config = dict(
    hidden_size=256,
    moe_layers=[0, 1, 2, 3, 4, 5, 6, 7, 8, 9, 10, 11, 12, 13, 14],
    optimizer='cautious_adamw',
    beta1=0.9,
    beta2=0.95,
    batch_tokens=[32768, 65536, 98304],
    max_seq_len=1024,
)
Below are experts of layer 2 (counted from 0) of a mixture-of-experts language model. Rows are named router (the router's row for the expert), down (a neuron's output weights, with its number) and show model dimensions 0-255. Each number is 128 + 24 x the weight over its row's rms, rounded and kept within 0 to 255. Numbers have three digits each.
After each expert's rows: a language model's description of what the expert responds to. This comes from a sample of Wikipedia text that the model never trained on.

# expert 20
router:086143155111094109130157099138154091160145139096167132150125124129137166137171155168123113138083139164084152072138137123087127138126105151139127101102137112105146163104135151148102178153128094114147098157113124116131136160167105093109168137127071102181130127148126078130094126103132145162140108095179127129134123153118106122132147157122172132106159116115156160116153151141115111119115125123110115095135116124162118096123144124131115157118142128163091125102129148157083116095135141159106079157144123151141127132115147135145141136133110108087151130121127154166158154108119099123171102160101168129098160117145120137162145094123122170110126145109137129111089130127112094083141116103162125150100135087090099102097122161125108144143131074151148174105108126108164119106150159
down0:050121136105128157133127086098152130144140119073125148126102089120131138140131118108143131141037137117113124122120138126108149131155135142115152154185162146151163139144146133120144125168124138063151148159127118116085168139122116117144101166122136103162148144145138129120119130097122140142129109145126095151119135131144093110157104098143126142157111121141195137103163175123114119090125131160159087136117111140138075132111114128114124078139108108137128138120112140157105138119101156135144140143100148096133124138140105129145153121132182131161159116105131146105171148124110166133125114189134134128087147090167148109136174143171137127140136141137097121138130118159085124090107201153129131119136143122167106088118123151123130142145121115126089147104095116141147160117186163
Line breaks ending table header rows before |---|, newlines after section titles, list dashes, and sentence-ending periods.

# expert 31
router:125126097124134151139126163071113138080117149160168120140117104106081152158121074115130142164154137122105151095089091100135124121129120104062111122150146121076141077118117126164083123135131091124163098133184111138173145156111142103117117155132140119106129102108133134087130149121123161106144115112102145141120179124163130125114090202096118101093143101117109139120149126102136129152130096157133111154126112101130146147151144109146164149154168153136096115114092128146106143105150119147119154128121140121141193113137127091099105128096139115143131163123147154111152153138123147160150121135121121141139154085160137169159108131135158123146139171144122118156131158161152152131127130110151107128118106111098142105109147127093074112079178097146146117086126155126096111136146151
down17:176154126175139118126116111156139120101108138113124143143133129131127139145146103159133108139131108120135122120119119103094175108116121104093113147111118092137166132111176158161125169122099115099137146084114118073168147097111161142132159148158099143137121116101119135139090168142135139112154137123146144133127127142158160139077131099136115102070104094104153157099127083101107166132140146067106119155089124116150131131130123162126108151113160087138116134114142095066128110151122096121099129157128170157118110101139171142141082107093146117108137127144148146097107148187160096132159172103109128106155140077104128144149135095141140141127108160100160148138141118174101127143171106111155058114101151129106069147104142125120154133114145135122134127142110129120139134130142168
Second year after a dash in season spans like 2019–20, plus first names and word pieces inside sports tables.

# expert 37
router:162090172118138106140122131132146156114140097141120147139146150123120106097092186121129105113193145119108149134164135174132129086103144117153142120116099174118110109120122156104131153139163145101095140156121087117103105140136078158123125086104080092122141142089142145163143132114120132076106109124139136113132084120118141129130158068134142132141160114108150129166133097105144120086118163090110142135120102134091071121128112157130144123105097152084173141167136140109114138107131132119114142147145147129125153129101102103146102099115097123099106102124152101137142141080129131150112156166125121120122116163131101160139170130163100077105093101136094141141121077151112141138113148121141141123142082174133163165153091143150141093116112165148125120104143145170115150116130084
down1:117161139140118150098113143099156116149106094124136133107163110144100125122137142132152123091132146099156128125086163140126082097133149144137126117151120128114150157156119120079097106149149105145153098127131165087138116103098152124121140111155121106101128098195156115127144121147112101114208114148140114085116147127110108151160114123105169153095105112156097138100125110072115123101139116127148112149130100128097126142163164148117104146108121118143152139169118073137096067170154095131114110089128145097092153105143150143139155176127158102130123149156103100107148075130152146095165107126131099089151125132121147144114160128133090091139142146086151115128131188116129136182154137102116125137134103119131103108125152148110148105104114094190139125112133106155127125091123110
Function and descriptive words inside prose clauses, such as more, not, such, widely, varied, known, had.

# expert 51
router:132124150139119125136173127115127158135141150131144097167113106146136090127168144139140148164117111135126115147108159147126091147175129149146195176117100113147088114126156106102182147119126136162129144113106148137129139117126154187159108151121121174137111169177166172121149082127123085160119097124105092084129096110103098137093153117149104177122126156138087132107119154109121181149120123152140126141140116157115109102128144116095115113134124175123129139134120113142135091169089149132142145166125162143122112146167107140095161118102150115150162129149154113113138105116106102105155115121114092113115150084133140123078080112117144126105166172142103117127170107119135146147137098129114118087137156151106124104152161100141152136162164129146148118087107097095151144150135099
down0:122112121134110149160081160102107137130145121147083091160116085123142110101127133130115192121150144166137162181101124124141120169121171168147134132121143157126108118152122076141127133079160130130122112082122120133116159147120144145137106135148093156094151110080100157116197095099168110115106091155114131116146170137128150151161118145133127167126151125142108061170133105175149076102115133143142122122152062110087126121131131117112106135157139142118106116132129076136110143092127125110096150097117084152121153165134108114097129157131142108155126166129110123077148091116107151132126126126089106155138099117129152122115120138119112094140123142071112091139134145122126152139120138125109145118167148122172125165127118126128098153097156135126093141163097148161133126119118119
Group or aggregate nouns after "the" that begin a sentence, such as population density, the family moved, the US government, team, Party.

# expert 29
router:139144134174124102154147138134143145121167088123116171110141153155128128118104148105144131145174156141114158122162182121136115131109162106078126101132100112112158140091105110131087163154112127098154147118157136154073119089104134166148160108082130128144103132125116122150163150126133175148148165162072137105155155104099128121118137140146122129136111099149136134181107089091137159105117144137123098130138175098119110107102130114110138147148097107123143102105133154112144175145171141165161101114120164141083107121138074105145103100118133110151127113136156108104129132142127141095088110099141158131112125135118132123146172122082095104123090080142145117123102118130117092107094124173116151136124146117148138139127126132162176152124118160110062129169161109153091148139118128
down0:131146136134174123159101180128031080128144113097125128144145139136130145135157116174101150120128090107073114114128098144119120132118118143118122124101103103128093168116061167139119137128111114127119171107162093126151131090132118105122108147124120085092132120120149139106173118145130114101158132125133167147161123114147132136155087124092134119160133152097097181079111121159123108149138085171173107133146130151137117108150114166131123157147130128148092114096150122135134146120145129148130071133082073135150124095115149138140112107133120116122152125104144159142135116136147129162146143135136140099131134130119077161128105109151134124138123101084128087146123135127133127163180062103105059103149125129141129142102161116108116117102112105115144162128102138129124135115103093
Pronouns, determiners and linking words after a comma or clause, especially this in Despite this, plus the, his, which, that.

# expert 24
router:126170102169135120160137118150111143119139147139131137085127134125089159129122109137122087150122168122167073108168139109097118157106121152098126108137135090100193129128103131149114148168156083095173127159176125111105109141099106121114152108135124093111156096114118105141107141112099162129174139117160168106132153139125113121123115141114118119129129115127184121080130118112157160146135083137102132140113151144111133138116105117133120109126153056172105114107145125149128134126144138158146106126129133119085124094130128101127108145097101094144121140154133148094126151139065143147138141097181148098105119107124148134176146115107114126124085089145151159122109192125134125162072149109148128114133118151156104116093119173096134108091098146133144121077160124147123110120113167
down0:143160126134107130058161107130122109105105114138137125117116123108130157138099143121113133121107116111194138118151117142110155151115143125133089108149100125130175152115161149165136119115100142109146161096121094121176077190125122093158143134136154145091074153129107128153143122131157142105105109113141139104121156127138139113123111107101137115135133143123151117073110073115079108128118137117119113135072130161154107128120116124161112150115135119084053117138150113133128088101161132114136143090121174131193122160099132150144114124144133112187090109171114151123144105101113150115120126115131118134112152119096103123092146156109112148122136136103133143144152120163134120141149128120146099108164106158071087102067126151141108156110116120137172128146156108185130127112134104
Function words in running prose, especially that, as, his, her, him, the and to, plus colons after infobox field labels.

# expert 22
router:092188096170078129143126095126135137102156121093130084129128134166115140119129126144180086125113142112108115136149095127121151135112135112105083105094072122112207113137095116137120156158157109096131108128154116153094102120101098131132112124096125148142121103159104137172130156145138164156162133154128176165138134154094144159117123169134117100151116118136140133097139136134127159123138136130078158155160147151082131147083121119076139157122111075150139111107138134140104148106161118151167120092155100145080147135131124100134139112133102136148132143144130134094111144152082132105143148121139181122140124096150126122148127110076148120131116110124160096094085147114124089131114136140135095127138122101141146095084106112107146155125126123083121134079150105144103114139161160
down0:157132139126129098143153097150130140099111155135088127119119144055161155156114129143133125150113083099124175105112106134146145134113152180106099133121143102128081154122111143171111102105096073122125144155085117086111113123170174123140114134127111083093124126113133159123111111147112099149108151100168092131098146116116143102105156092145164115109110131140177123131140103134106107143137135128167111132133126112189103070146094173137078119128108114142106110188081140168164114119123105150148119119154132138142129123097132101103135169118092104139111136146095092122123116175113156109093150096153132117112135088136108100158110157137142114153121113154138153139157130121132116143082093163133183119135160115126177137121150174115137138110111122136129140091136126140150132124126117
Prepositions and possessives in running prose after a verb or participle, such as known for, according to, in his, by, the.

# expert 7
router:123152119132140133168089163136179080117149079086105146113131103113125105109127126095111160109136147134120134167106121098153129095121098155123166133096152099117101133180152090109176123122131133186135107072142149134105096110155175117134102146118118112135109103154132132105108148116114077169151070109157128128125124101146116149103087129157127145118100139168096173119143160104095108140135138091115152080166119116123160108146164120135158119118138128109094150118154110113174144132147103093135119146133098134113156102138127141131156155095122130129142136089166128140096154111164096125153077106126103144137144105088108140099159134061141105112150148133130119135120125111129127146168110121107122160115117170106093149080138107159125148122085097103151119134128141107112138123116153
down0:174122158146111147123145123093119141128128109100122091146119107098121098143104120109085127109123124120185085131153090163144170166140156102136143179138116130132148140145137089104125138120116134130167166135118045098125131114093162127110132101102136120135115156138101098101154110131146169101110106099105149135113115130122107136086121151128122106078140105085156114112117147153132160144136085166130149132121107172195123129138120132148129128106103149133090109090088127133110102144150105163129105163159137152152177131124165124092099109151126128159092093142114123117180148140169135138124157153119173083114102139113152136104127106123127129116138145103120076109152115128087104087091141114117111140089105105152095143117117116153124106123177141097131150136147113152137124112108171
Nouns and suffixes naming a person's role, job or membership, such as player, coach, member, Minister, cur-ler, -ian.

# expert 56
router:138145096122112146122136102129098098125117157126133163140152123126117161132144124129149133169138123111087144117109077139116120175115125138086112125123143138084167150106119145143116107136115071113128102151143068104153132169108121094153118149142158119132136109121142128109107157157143138126167170113147127132115152173110127141171140173110126121126106133093155171107138140130126116133128133154121099145127120097181148116113173119136122139128153085124068069150087096149104161094144138181160102102149125132110144124133147134109157121141110118108159159119071170103136140176142129131161099143125131141118150111138130125154134094122120121168158117117140137133108128140154114071154124098146122156102082105106147098111166167080120120126141098150124100083138157156088082079143153
down17:124133134150115117149139153093098102169140116140124105148133166123138156131099144087124161122156148144110131121110123135117107143193129126129124150157132155119106156120126117096157139117146087109145139140141087106110130127133107153136124144123146115108136105155107138148184156142111114137147174107088123084118117165111125136135118118128189116109178151101100131088116119137118112158092127131161148124113139127153137097145123121123125143178136148139141145084153130144140104106132104140097148133098148164148126151150066082119167098171108113129126141120146159144140103121108170180164104115140154071142137117147135096132116106184065117110176143124132128173106144082135117078164106148155098108154070115110106108095113102071136102126146159153118127149106149128114121117127091
Pipes, commas, semicolons and percent signs after numbers in statistics and election tables, such as 48.54% |.

# expert 59
router:097126162113101147141126112112103120156130101132138107149086112128159165142123188168153105116177111159145118135112124101108140121150135171155151154108120146164093119102166177132153170097104159154130139113082182153124132108102135150150120125127131148148113170192158159125083135130130090127103114116162072140087132121101116110091186074152138180097119146138125121132089159132130124135127102141154129103138104145115128109115133137120094106092110144142144137135097121111172111141119135142141121117090135130155111133138154130109141098112151153137146135143113102133119084142107117097121132150150107127155102109128133102139094128105173132123135147101112117131141130111113165161151099136171087109105140170152095134145130098111148142135126132130160149116093064087116124181169135
down0:077141215125107166152143100129113106157132112137159141129118143159120176115141049084139127121132116137099098121100116109118099127161101141127098147140108128085161122040168140143119111129095119119144139134110097132136114129092111165136112119135096125173107126165114135185098160125115150141147168109103087143133081142148125112122134129145093095105134136104168121097129107133123178131150147068127105097126095140119137130077141121107110122119125164146156098147102153085163119102146131115089147162119112110122115077104130106150118147090118148138114113116134143139122115133135150116130113096114147137113118108116123180131101158133182105123122143091115117123136133119136133174105146109135145128148115143144092115117112130102101129141135167162131127117089117086125162147123104
Category nouns after a or the, often defining the subject: song, enzyme, album, species, series, area, company.

# expert 10
router:090119118108116143144099154142128108135156133113093152107150104105167169121107066150109128114124104142148115144088132120164126091140145149159142142141134114130171113153125186148157110120102141139138149086133121101091077147105163160139157118169109138143110159126107134109108110108127139142157136094175142107111164112129116109104131124118158135102157125115139122121089125152111105151116092120121128154131136144120174136155136122081127154116135102164072150102133113168156132107180143141125120123102127143116139110125105169123140103176092108142124135132116163175098113109138168160154149149098173123108135115114120095116102125090155124145078154115141112121129176164119116113140149126154145144120074139155090159147154145085080150097124095105134142162169152124103109070113112
down0:148156126181122136094145145142120109099092142137108125165127134138079118120158115090127108113164163106128106136130155105143158128128092087094114156156090102115143180103157098120087094097157119153147139133167142117153127143131156117130130143146161164112151098120161091103116093175108149130152122169105135157101141109108133127122090139142156112101086105136118144153163133101121111135119127119141138104149132163113168135104103120130152114112121108095151063183152155078110115144115145133148136141117139116152152154109147162178125132120131136155130145102160138123125094116135120108136085136172096145144130137141125124138115156125126132157141098135172162138083091105112120116136117077113116135099145128112160131093118117112145151138120158102064096166112133123156165072075153
The article a/an after as or is, hyphens in ISBNs and names, and single letters or digits inside codes and abbreviations.

# expert 15
router:096105126100143098100128100114111124142079146110134108129153133138151113149168063119083107159086153127174127158123116089130093110142102101136116093099123082137150102167097131128123097112137152109091153135114110119162146167101109120139184161167141118135135073150104116083088124100164162172139135110140127152147155107159121125159093139105155132113146093136136138130127115100122104144151128148168117180119104144088140115123112134117107126082130121128102095095153124105108127129106144100139146098105115151140079143114135154176126130175072117139111146124119122083169094117118138112121152125158116109124176132120167104142108114155123131151079134110171127120123140117132135117126117079107108126116093118122110160123110124162087112110126121121084138128099168105136100097104136
down1:089128136132205141164143143119165121128138108120158114143078151117153159113100108112124157133062132100101140107096144089098137142143163160092106151176151123155108128088085134149167147114096144129126139135107155171130180106137128154127128092165129133127150118138130131138115136169114126122104151154116119187138175106134129125092142141129158172097136144126135131165130123119127081142159131124108145180128081156147123126135137147143149124173167122143117153113156119076191159145132077126100098087102142122169125133157119104144121138111101162133131110097107151159118131172160115121118130145129130165104115108139095135136120143118149164121147142144132105156149156109125136108132143185099141116151141124140116139087107143114150138158129150109099167138114142159135130160095162
Spaces, digits and unit symbols in measurements, coordinates, dates and ranges, such as between 50 and 60, 54°08′S, 6 ft 2 in.

# expert 17
router:171103119120119138108113113086153161083148189146143138103141138121134165135144069091154185134119124151083143107171154143146118150128144130130157113182126135124148153101143128083101100145119113101133095150138168142152140148109139117115164134133108113146151082117109103103123128110104157129179082159109123153115126163091122121136105138103138091128114098115128128166145131123142108107086146159172138107137153087124173133171151117160126144170160127123100141155111108188103106118107166159113152123144095120133158127125102117128128179109131120114120146138101136125127162127125137109110140163130105140119100181105129143162142116102088123085130125161133164103132095102140137129127160092110185169138116115139171129109136151167129160107154101121162132148134124105111159138145153
down0:148186163091114147161131078159138080134146140111144138133126144169117100102163123121180137114126127125126105118165128132099136131183096134138133099113115118102120131104116122085141154171162113129110144115123122107149133121111143123144103120093151149119107123118129102137119117142113153113131164118149129144158129078092143162152104146163127108109134099111123117149116147118108143094117163096140134133170131128128113120178075136124189127099105160125140103094091131122106113077180146193114155163091095112120154107080143142122141111139103130127099142132157137119144155100128145213119115131139093157181110136133150130113145111128149114136148100134179092123097119123151133113138130151123150116127162101092105154126102137132142123107130131159178119091149115161118102080134087
Sentence or line starts: given names and name pieces (Charles, Gerald, Sterling), connectives like However, While, After, and line breaks.

# expert 30
router:141138165140119089117130107163167151076170080124110135125132128174147116115078121164134098124128168081127141141161123142151124137124122089087104090149111132113158142098108141135112123141152075109129131160133104149110088121102129108123144121109090097135164101118132128161132150140123174150171144135075170087108102104130165163135069158107136107125092134143163136121124072109121122114154143169112115174153155116128110146138124141116112157117094086129142137079131129133106183102092138122137107150082129099120113112109092106123123099132114102101138123142145104129088130159113132099127127114127146104123097179107117126183105112078104109104111102112170112115143134124137127150119157121117106142160163121152127136122116164125156124111101134140102128098156163138161150102161137
down0:209101121162180154111137107166117082161123137118132066125173140135110138150133124111140116137101113151097140148117103095162139134078126114124145115160129121162124150122127096157147096126108122161112123108099122124147154111117119157134126121135130153093135137157149121176131168113119103141117127094126158135110123134141126077118144115120122147117157143096157119143126116145096118175139132082126126130126161134137112133096156153126136157128162129131113129117145133089131091148105139117139105137113154146137109136096134134099126117118089164170088152118101115130139136128078118153076136140147107095114131083169154174122105159122166178116063122129064139135147135125157139136143122155172099130089139137120127116162156154094069134163185133088125122156132124110152168145097121
Conjunctions and prepositions opening a new clause or phrase after a comma, such as while, than, which, who, and, with.

# expert 5
router:098118087139129157090164134198119094128123135090150142100145141106128193114134077116156094095099116099091106164111149141136125116087140128153103098130113103108157140152104144123153138110116165173116124120128118138127125132108140162115152098111160134088102105112100167144138140133148139101139112126104164120120129070122112103123167170136102089108119128104145131110094155154102150175101136107103090134112116128069163164161119133113183100140109095197087122132143163140114102137184117151083093137125111149108102103143148104138094122150120114172120164100116165143130144126131133148155133165089147136153139115122130113142097119129156143145132119112129134121154103151148108102116101104136112105140099134095128156117149145081154155122143120149150158137127133109132150115099143
down0:132168132090090093113126080170177172101120151109141091073129108149124136154169149121132153149091095130109128114135100157107140127132160164157159147114130096176170157125180127108150123149107163136134125114164109124106128140145106087127157153109089125116133157133124138166122147133114140118127133073131088121154133144138129132145177174106118127139149132135164073130121163119117160095126106134161176117155081115104138102152174104146100126122128168095129130142163140110126087114086145120148163163160123111118104121139131109139122103120139121123128115178148147159112150155143109083086124161129103122149144143102130115159141111103114108132150153172150112151123130141113129117131118123140132153131128143079109096137105155113111120130151073130109124139133084065109103136098150
Apostrophes before possessive s after names (Leake's, Camair's), plus of, the, a and particles like de, la in names.

# expert 43
router:143127139138148136141152162142089066156143109155172133114092147095125087117092141127085120081124112087109126116147138138130121131128149130122136110084167132112114133107144095103116106135160110100124128122126104117108137118135119141148103153131114144128124118102133146134142113105137119130135125132153163125157127148155136147159123096170157128144128106091154131169119076138148122070152161116157159118141135125153117156111112143138166117168112132115144119124124142128143171149177115136085162173159166109092147132153112146179153138168116178119085136106132077165132132128135127131111093130134132187142178143146096143114164122177088149155101092133150137141126108147097117147163151167159180112117113115164130142182122120173158103129131123140074099119152164106096121144133111
down0:114132141121121134132103149165117094141109169117135145128119094088113120079171092141093102123166158143101109112128117152158154120104101152115155127157173091135126158142152131105135142130112149139097116133127147152120137140128153135134165169099152101118172108155128176165128106104140148128142107099130127120136103123076096133116149158153122124111157138118079148147129090085100120143106097106143147166103114109091139135150095139119145148112120154165126147111137116131115126141132135108121122138162111105102183146096120158131168152147133111109145132106162148146091125119151131132153133137172109111166113116106187092159119109154127144110146092150147126178106126111146122146097098139114168106118119062160062146126134077154146127137149084150101105066088130143125102167151130
Verb endings and auxiliaries in narrative prose, such as drif-ted, re-ached, been, took, went, up, out.

# expert 18
router:135085086153142139118107086092131108096146142165118163070136106145112124106138036140131153136060155121127172107119104131154134158138150129114104096160128150101112131128155152116113092124121115096148076111137189141139139133107103081110116130124118137136098090112127117121122148149092156127197123168116127155141132149162129122117106119072128105143132079170141121165130103147166100122112122112155104093126173089085166127125138116141130139171170152151096118143096137122132142129141144120101174089114123122133129114156097131150143139093100135121086135102130120091174144120159121134159120174112114137124117123122146113125148117127133108105144142145137169119100130116124113114150138127110178131137151088109123135121144112153151151099109153103140124118157116113102162151098126
down0:101165180165135144119199138097133142135148084124131127127135162124133146137148192095141120141167095098157117121170138137096124122091131122115126145107100148107084139159096102159147130140134128134103165108141076109141112133118144109117128127142164164149144158154132116123140115106144116140078182101169152105143133092094114124121163114140167125134140126103130152109121140108113160114176080127128102128143110151143109134114159090119164122094102144080115152119102114118102108099144123192144096125101131151155125099086108135155108144149112133150113098149123129111085159110140169132135143114131142128128130134151128116154088138143108143192123155099081104124119164123125137121112130130169092092189114133124119085134110120113086095164124170124108103106128124116118115101154103
Common given names such as John, Michael and David, and word-piece endings completing names like Jo-el, Ed-die, Cath-y, often in cast or player lists.

# expert 3
router:095096082147127175094151144147120098131165147079101121132149141119170125134102073152160110136101152074121115163133119132133126110130160137136107087132156092125174138151109116143171134132116149145099142096123108115109138146085134175113134072151159142107127115105095149128126113131125135159127167121129158145107139107160133093082137160144123112078131123143120131138121164163078133170121106118114105152088125159089145140160103118109187129147143112170097081143108123160136105093139162114125109125112097161133116148090145141148110120131082135148124115112148176142155145120115129191164146144094158130148115145120139115133089106116192123131121103113137121099149115107140110105132109151131126095109098089100114162129126165101117160108128114122168149094118134123145137112110115
down0:104156131144137106137144115134124125111126151095103156072083115101119136080134125101141125079185146115158131121153169139141148082133143142129088094090129131156151140124089118099153145171171176117140116100131139164106114130117131138150122089136141135134119142157081117056130147144108138141175144141162115135125152117140127130110148138139122078178141126177121089124104146137118158098114087072100094097154100150089150136145117098106149149140181143145179127123173138078124146137149123123089084138126157146135088129118170112149143143156137166100104131133134113119098154148149179125155087163132153118113141153098136074132144114105143160115163142135128080132110105118133118114131138125122149121143096148112136142099117127141119119123151151126157154112116142146100132132150134
Apostrophes in contractions and possessives (Isn't, Cross's), plus "of" in titles and phrases like art of, hope of, guidance of.

# expert 13
router:105142104118138097096123127128169094133143147142140118114111123116096147127100073131124114149106136127126135151111165112120119110139124101157142090113099146118121069131120112136110095150112110089108123121103124137140126145116130103154084154128151123130086143159103115087132113130129099134083141134131143098182153151158149109101101142124164081147143110162125131137138149135170097118154120158145094090131138105120101141106151125131138178163171102137146138114129150112061122146126127077121173139101128135103123121109128114176118153115158111086118123126117144096167087131178081105095114166077088150123133102140136163126173105099123171108138121123172119156126120150133119085192122137092132157119144071127147176120141127149127119109150107108110118149100147155133108087129162
down1:046153122104110139135175145149093101132168126134141118148110155141113133115164096141185112114121167130134093127149123131146104121120140142108127096123165163115121131119141149126135144084095099128092072150119140122155153133117110071111123134136143106149102096130104130143082091131152178096158124124122115165155125153129167130124139105158147101136129137122117133107095138109135129133114143172113119160114115135094104142145163148086157122119112151143147131097106131112099172144119104112113128099079094111143138196193115101164127134131085166120115108119110103087143122168096128111125083126119135097138163128121146132131095124102147105150099092137138185157113125112127123117145143135130183135144155115132118136104105079130115150132118146108162097161142180160128153161111126
Country and place names, often in sports results tables after a pipe, such as Switzerland, Portugal, Netherlands, New York.

# expert 62
router:127156120136135141135153152144117084128131123140176164120134109113179109136153123145139160159113156123134141107119101133118183157145142133122102121122156152124143130091116143124123146180143075114132090125148127121146122147122150090164130141115161155104111122136156137095151160156139181127138117124143086142139152148097139149098139176074156126125112118117116131096098089122146108133117148143168084182139160086137123151082145100112125139148112139101110103113110117138100167118141131150107136151147134155134162136127114144119142083168123090116154139116092183104142141154134168132161123164093150160129147086149111140135112141107117127126167157116164148117134145126140104073142136133172111123133108088097098114115161149098067122101146095165124076106154114121108115079092155
down17:099114147099086162124142158141153097172129103117124152158147109116183091157136165097101117127141106185135156106106107163111131133072147151144177124133136112147111143121141173158155139135143147152124101126150140141088166140126141179141120085112086095156142126105098089141118084139103115127101091131094140105130101141086145128103105133147101127123109136171109107118152175120149143151116145121136123110120137123129158082136139100120128138106147108086122159123144120146163126177181177128112143124130156112108178130120138115146158132096102146138127135129104147136125098126129107073127136122122133125100147115115125096114146119147152111110150070148153117148157125117124156064126062148074094106101142140138164147127130099133124125121133094081129144152105148119117159118093134
Thousands-separator commas in large numbers, degree and minute signs in coordinates, and pipes or parentheses in data tables.

# expert 16
router:139145139125095112115126115133132095159144139092165185115119115102154147151167122173139124151087125152098125088135098122073144160096127157099110137131140112098134173107125107146093175168112100094116133156136138109153128116158102094163153152120128123120113137152100075151102143124121133145115146107159131162129134161124087094123111134112116098119158142104147130059173139120120127132132135112101131131122148148182074112119107148132151140126151108152103135133123139142079113108127135166113103102115084143138127090100141145092119156092079111090123163103139173166141168147113099157156121159117189151107129111144174136146132140135130159152133111134118156129127154110131150108113125126135119141115097111106119087105117143097109147159150097143159157108124164120183097106132153
down0:116104113115119115124159107126132145080124153130148115158124120125131123120122147090136116103105091120143154121109137134082127096121127147135136138158133118166094109125124126126139006116116119155129129133124148107130104099096118149162098124129104166122125125153153112149132161129101153116134130122086135193133142147119162115102101092128154155158167112140147135122164079136080095093100132102092137130116123109106116112122136129116129109116126130164104123162163130091125112191148137122157151115145147147130173150137150076142140109144092133150071117109160095094146092157068109141155112165133113155141104132172161147134109150186117117153151093154099094158111131108134102121087111154120122152129149096175126146122128109131093126114117156117119105133135116116110139122091096
Line breaks, list-item hyphens, table pipes and section ==, mostly at line starts in lists, tables and headings.

# expert 19
router:120127148127101107128142134108133110147125165079111158149152159141137121174169127158132133177087107169107137088152095117115097163099105143122140101114131109114160169115115114160093154150105152126110140143109126121154127118178126100149169177128103081164158134141120076117114138122148168176142119131178164107115106124141100135140129163097136133094162138077124145114153171159162081150124161166121143131092137115164104105135123119118135158104166120164097093117126154125120118135140114135114090137134098100157132094128150154122141161148118141090141129136125143168161180160124070139143127129134152119098144105165122115141134130102122138132109131127134122099095160132133134094152096115108109132104116072072128099107122137096107127143133101153136177156116156135159126140141139
down0:132127139138158137093129115111142128145129125111130162100146178104098111141110147137173124141101094152139149097094146118126164156123139141152112103128140157152088142125093123159128130107147129126118109175149174124141113096199090077157152142118135124149107173122116160141117141172103166107118084123100110172117138138101165158080149111096164104135163118124139123111115114159129118121099121143148104094149112176160121103161111133115107159121122127124115111132087126132125127126125147105151143099151156096144110161119149136174150123150148140089147128148089123140150108113112154116144104117125164118144165116163094159142156166080103146105114169083096157127141107132151109093124166105128138132115138176114161109126134118102171146133132086193083118139175134155126158142129120
Line breaks, table-row pipes, divider rows, list dashes and heading equals signs at the start of new lines or sections.

# expert 48
router:144109113151100152152129158102118101137109178108179163148144100099172155121182139152103131148091152129100105127096123118117152133139107136102154110126160184114119103142157144126128113145147072115130120113161101135147108170085141127155110134137116102141112116170133142116156159159149127129156121145119111103107134118127139185136141150069164138125132128113106126091085082107158108153123104125105110101105141095133127125110140104143146120151167123127127121131123124102102131127179121159100117136102095122103188136144103132101131145152143099142111147119140165133123133142115105109159104157141118166135177104153141158120090136095171103113173116120090122144107140118144171107123093159171096127123117086139106114137135138122095154119106130173135073121151120121099053104106127
down0:101137141128119137111115127185150146141119171139114096141138129126118158143130176116118116095166167123103131150131142136096113160110143125155134058117160172100132147120148099113160117136176136127147123130108135139106136099087151087111087113112151142088138106102128167125188103186086125105106112130092115086150111140112142199119142143137141141118120106147095138147150150114102142145097091102113140118124148107130139130117148129106133119168188085121123132167119135129113109143155136110127113118122101096147125183097168108137091155070141094167105116139135126136140164116166118105094124081136124112124150135134111130111132096125102142146155107078148156142147119140113174132122139112094158125147165094140161124079161149120134145118106081136117140143124139170123154098147142
Pipe separators and percent signs in statistics, election and sports squad tables, such as | FW |, Votes | % | ±%.

# expert 21
router:153132138163121097146160134181140138112142099163073135096140110146111140110085142114126129167160140144120168125169177123134076136098135119064148124171127139142150124126095136182075157158140110122098144106167128182102126104116107136132161107126143130155108133127152145120182162089109168145124116123083172159167119102128144151123123152130116088115130110126127127151103080099084141106129137129097106163098179124138096129106108099109112144131094098106130137101106164102131160137130146105122144148097179110118135159135092128113099118147139085151115099155165127105096159126131118112095130087138149157109099124155159126152134148113105114120103080131122154109107106117122122163078147109107155127105148114151135143136107156148158128129142143137105127163156141126124142140136125
down0:086139105133118154161151125091115125079117157125122110188105126140147104099107116170147132110137151118104113125114165159132106112159102114126152139162138095152147150120099108150158142154160146132108146115107087115131095132135144146093127113103117147120131150058116127133069135128131142115093114142127117162138131147135137130130130098128118138088145102108102082108143109167104127133096140144124162114118114155164164131123121112071162149099127100166113139084129122152103142120167176154174121129143102150146152140125125089111142093142129150167135129169162135145122096136147131137175133153143116123099111173123127080095169074108130127153099085125129056104135136102080165162088120123148118134156102128144120159147146086152143090136125163106138142140104156154146130136132121
Conjunctions, relative pronouns and subject pronouns starting clauses in running prose, such as which, when it, that it, during, whether or not.

# expert 25
router:147128100101127130115142107123096123154115123109140133126133147138119165135172104110127105159092091152105161129142111119130098161100119109122091133162147127117146142112112126129136121116111160134127124138155102106151135119141099113119168144159170137128137113107140101158101128161093113092155103139185161160118145157124143126134154174121100135149145155105121145136119149110130099181130120123131160156099106133153112128123159166123139144103172069135087089096101135170082087094158081132174088083174108103142170131083147150137103116162100175142117162125097153152136142141088100130145121138159103142106125112138123129128088125132105184154120117127117145143118185117136161138076153117122121186133120129109185100121112137119088110120111127137130133124119161144144126084131164
down1:103109104133163151150131087115077124154111124114124137163105156167142105141074123102121157154117118142138106094155164135110123148128138117149102091111116111101109118124097076148125082112161093149149150129092128126114115120132098144127106111121141124106112147126132086160151122147145127063106116170123127138096108118126126128095090167148163114107126221106139117057134135174103120137166138141142124105110157125165134091130172182123147142136147098106099128080129116129132147106170156159120083119166150137168145129111120123155124114141158146153157142109107121125088100121129111109152127089127094103161105118143137119088111134083135129118145163129106129132111147161152140109111114086107127123147109123098122108124170125092093150141135130114163143105130143112107086143092132
Final digits of days and years in dates and numbers, such as 2-4, 201-8, 1-9-33, plus line breaks ending list or table rows.